{"n_experts": 64, "experts_per_token": 4, "moe_layers": [0, 1, 2, 3, 4, 5, 6, 7, 8, 9], "normalize_top_k": false, "routed_scale": 5.58, "balance_bias": false, "head_dim": 64, "norm": "rmsnorm", "norm_eps": 1e-05, "positions": "rope", "init_std_qkv": 0.0266, "beta2": 0.98, "max_seq_len": 512}
Below are experts of layer 5 (counted from 0) of a mixture-of-experts language model. Rows are named router (the router's row for the expert), gate (a neuron's input weights, with its number), up (a neuron's input weights, with its number), down (a neuron's output weights, with its number) and show model dimensions 192-287. Each number is 500 + 25 x the weight over its row's rms, rounded and kept within 0 to 999. Numbers have three digits each.
Before each expert's rows: a language model's description of what the expert responds to; "raises" lists some tokens whose logits its average output raises strongly, later layers aside. This comes from a sample of Wikipedia text that the model never trained on.

# expert 21
It responds to: Commas and and in lists, prepositions like with and by, month names in dates, and km in density lines.
raises: "ance", " reports", "ale", "ries"
router:479514501516504486532498452497486567519498510511488492514513424513517516471517489526514517515463487506483508576476506484524502478524477478512497463492510506490517559539519439477443487519499394516507513502513476510488550499455517527493493482509474486489514481488488531521503477478511486488
gate0:457488495498504484460477458458510529543509533502504519513494539467500503473506452498482484507474460533465469530503444526498503486483518501493550475470520499547478485503496479490508524495501520488561528489523445560481513467522531518521484443493491460489513508486491486512498489518505479488
up0:467492477429483520499447476475490511512488537506461450512513475496512472520500482484466477474519506540534534520497485530528500503478495533537515502477479471565485483491499493488488527486505498501571476468489519512466514501516529488503447493452517521499542515509491504505495507521481498446
down0:507492513507462528511520517518556546513536515554446557524398475505527442504536496486475497525500490508532482459527527485480514541474557543532480493510493495487471511517547499494501492492498473529491525459476496528529472489508484508454495480508438503495473504506539468540523516515477501487
gate1:482523510460516490490529459522501501519483501488499575532526496503503496453502518488506534474517483485492499493543471455479505455522493475520474473502515511517542526532514540504487506495496466458469460516478517488507500509523506481474531521483500508424473534476484465490478537479506497522
up1:523501477498532460471462529527464491477522517546476477507533497506481482497528515505498514510476470517473513503496498520489504523444497511478522492492540470480465492488485481487514526542500529499486521493523487492488472495501505465494486493486541494489512484521483451502539501530464524518
down1:518529513490502524508516501455488505534514511529482507537539487499541535505538509470478486500556519484461514475519511500493523513492538499554524482464455524488525531520517538499520482518505462509528516445483500478524508457569470468477483522475475510555516493490476509487500504500513472470

# expert 29
It responds to: Clause commas and semicolons, month names after on or colons such as July, June, Nov, plus infobox values and where, However.
raises: "ude", "ye", "ues", " study"
router:484505489518486487492466537506492483551520530513495486514514461517477509457507488516509509478468489494515518498464523486512513489528473488515493473492518506486509479498556538549531490524495425541498514505508533522488502525481513455485449488518520481485506480485531438530533491488512504486
gate0:520510489445543489502559473508460499492497509494486521497518513508489488549493528468502514502485515500479540496530491502534500479494467498471497518513478488520478541467463527476488482551500500468513523473488537497472507503489466490464483551530521531489461520472515497464518446477551515523
up0:498474496474462507437521483543435474471480502497538536476506505486495467471511574513450518485469527494524509484484500473486500522476489452476518508457498448507479508494474504498478498514467518498486555501512531501445493499561518503515523502507481484468498487460471496506504481515527492505
down0:533469500476501510499482483501517533487478480538496498474542536509519511522486480501473462497499486457492490462502479489501508506546494536468471552547543501548494498492461519497507507480518482513508514506507472532494508494521508472502478511453468553484462442483533492471503468504482584507
gate1:465485524571465518493466489481489545500477449475492493502466491502492499457471495510468446483518499493514539523487485479517486497459508475462506505503516502515487505495542483483552502500532549480481484492481468481511509509493520498493498492439532473524454451516544492468492473527543509471
up1:505501476465456473444460514485510472515500522495481477499506505490520468509507498512495518473504460448480496487510504558525499523515494518533488507490488527514540495484504495519526486509448480504507495500495469520500497516495475486442532519505441489500526490500426476472489484469486485486
down1:513473514455497538473473504521462500502488428493529527460520501530530494493514494506521462527467498528481504506526474480502491463490489453510530516483513472505498456497498553511539460528516506495475509501543526510548510549516516529513530561477527496504502510492500460485516515504527533506

# expert 61
It responds to: Line breaks ending paragraphs or list items, heading markers, and infobox labels such as Born, Died, Genus, Preceded by.
raises: "=", "-", "General", "Final", ",", "Background"
router:473509488506512489518530511503418465517492504516492472505524460511509500484509474494489508483466469481479501501502542432507503510526486506518555506487508492537498492504471497528488509550431491497552468501536538549510488505463509517498530504496534507478520491505467483502561491489502508486
gate0:542532519478474494501507461520517493500507475488516474473495482514516446525499466489512511510444516466502468530506483514514534498481474507506491518513501518492499464529479533493493502526535492499477485518492488481499516512473539433479535515527514480452497501501518581501505521508517501464
up0:474461477516493487468491513516543485498512521524536513522475513512501505487478486513549489456501501468482472495514527559485502495498468530486511539480512488534423474486487462535527460517495488500530492479501529453480521490537491497481452543529473491535522507484512511531530506473499493451
down0:479486486489495566500496514473532456527512530480512507492461506480583511500513502504523479488503527472502479476500488485474543545471483458473463525496472502500512506500502466496498524499505476526496498477497444517486509498461521545501508475484520534488490516469482483521510502472515508500
gate1:486498471493465526463508497503438499469524496539480542506538484526518510504502474518506487469516477526526505479552498499487537526503551457516533452509514514503488502484491533516528495558485498506477503527518500499531524500519490537485501491475463509469502516515508499563472511498509517492
up1:521519479516482523462504495490440501497522502511507493499536489527487502479494474521514522527539485507530514491575503496525535531511567484529509444476507544493539532461488484503561523530495493505465493522487492518515500504524471537493519525471480534487494519529500506548514520511497517524
down1:523488495494529509547509520482487508516491513523507508512427513479522496516494506501467502473491495501510483496502501480488490506489506568479482476509530522503522499500489570510516468517463514500501475505509500483523504536505505476500503497531501523523498511518472511470485515475475526493

# expert 5
It responds to: Compass directions and proper-name pieces in geographic and biographical text, such as east, north, Mount, John, Norway, plus commas and mid-word fragments.
raises: "ail", "elli", "ello", "law", "iller", "ham"
router:490508491508492485548467493452495572497509468510490495512505440509545506479527487469510512457470488497486512517525513490510502498550548488510475503490474515458510544544568416539514477513490515479524527511503510511487556521531512538486531482520481493491519489495516479508513486533511484484
gate0:477515477471515478500493494489521472509519494519495496446510490494517441498505461495498466523509473509490458504500485520501479469505459508519467534482466453480533490517539484516535525502488487477479477504511497492461505533491550480495535470561524503483462480473494508517505471481479520472
up0:463502524477501513503541495495479534479547480467533494522500467537542487497505472492528522465488559498459467502475513504522504516534504516467513492535477463472517455494494508526478520510505478552539480503538510501528516494528512563493519516517533488505480486491526499496486486445516491475
down0:500519497487469477508495487509533472504535406484464448526524517490492511497488496523539535481519511490535467493513570493525521520457470469505448509486483487517518485519510523503480478484482509485498477496496498499518513488518490480435520470447432506525526472529479536479505499519506511483
gate1:490538530515482480459546490529484530495507525478485468494547489444535502495536466480548520480483522508463503517535500474500499498511510504501513492462530534478481502458465513499516503512561514510472499541518508460507488537499534518475522490498487512455507488521518520511532528508497513500
up1:551486494505421499531514534524540491503497480498500529501507515500535507510514458481469492522478525528518506502522476533478551541447497480533524520448484513515536514445527496507457527531526539501479463469492456497480512499497513537534503486496526483514503464479497480528473512534485505485
down1:478521522484505490490494488487482496481438493487454516492479491515502482469453486510490521507472495528518560517498560513495467543498488500502501522529510530505534490502516468474516497501434430525487458475491481450475521500502498483490462549536506503470471510489502533506473481498505469549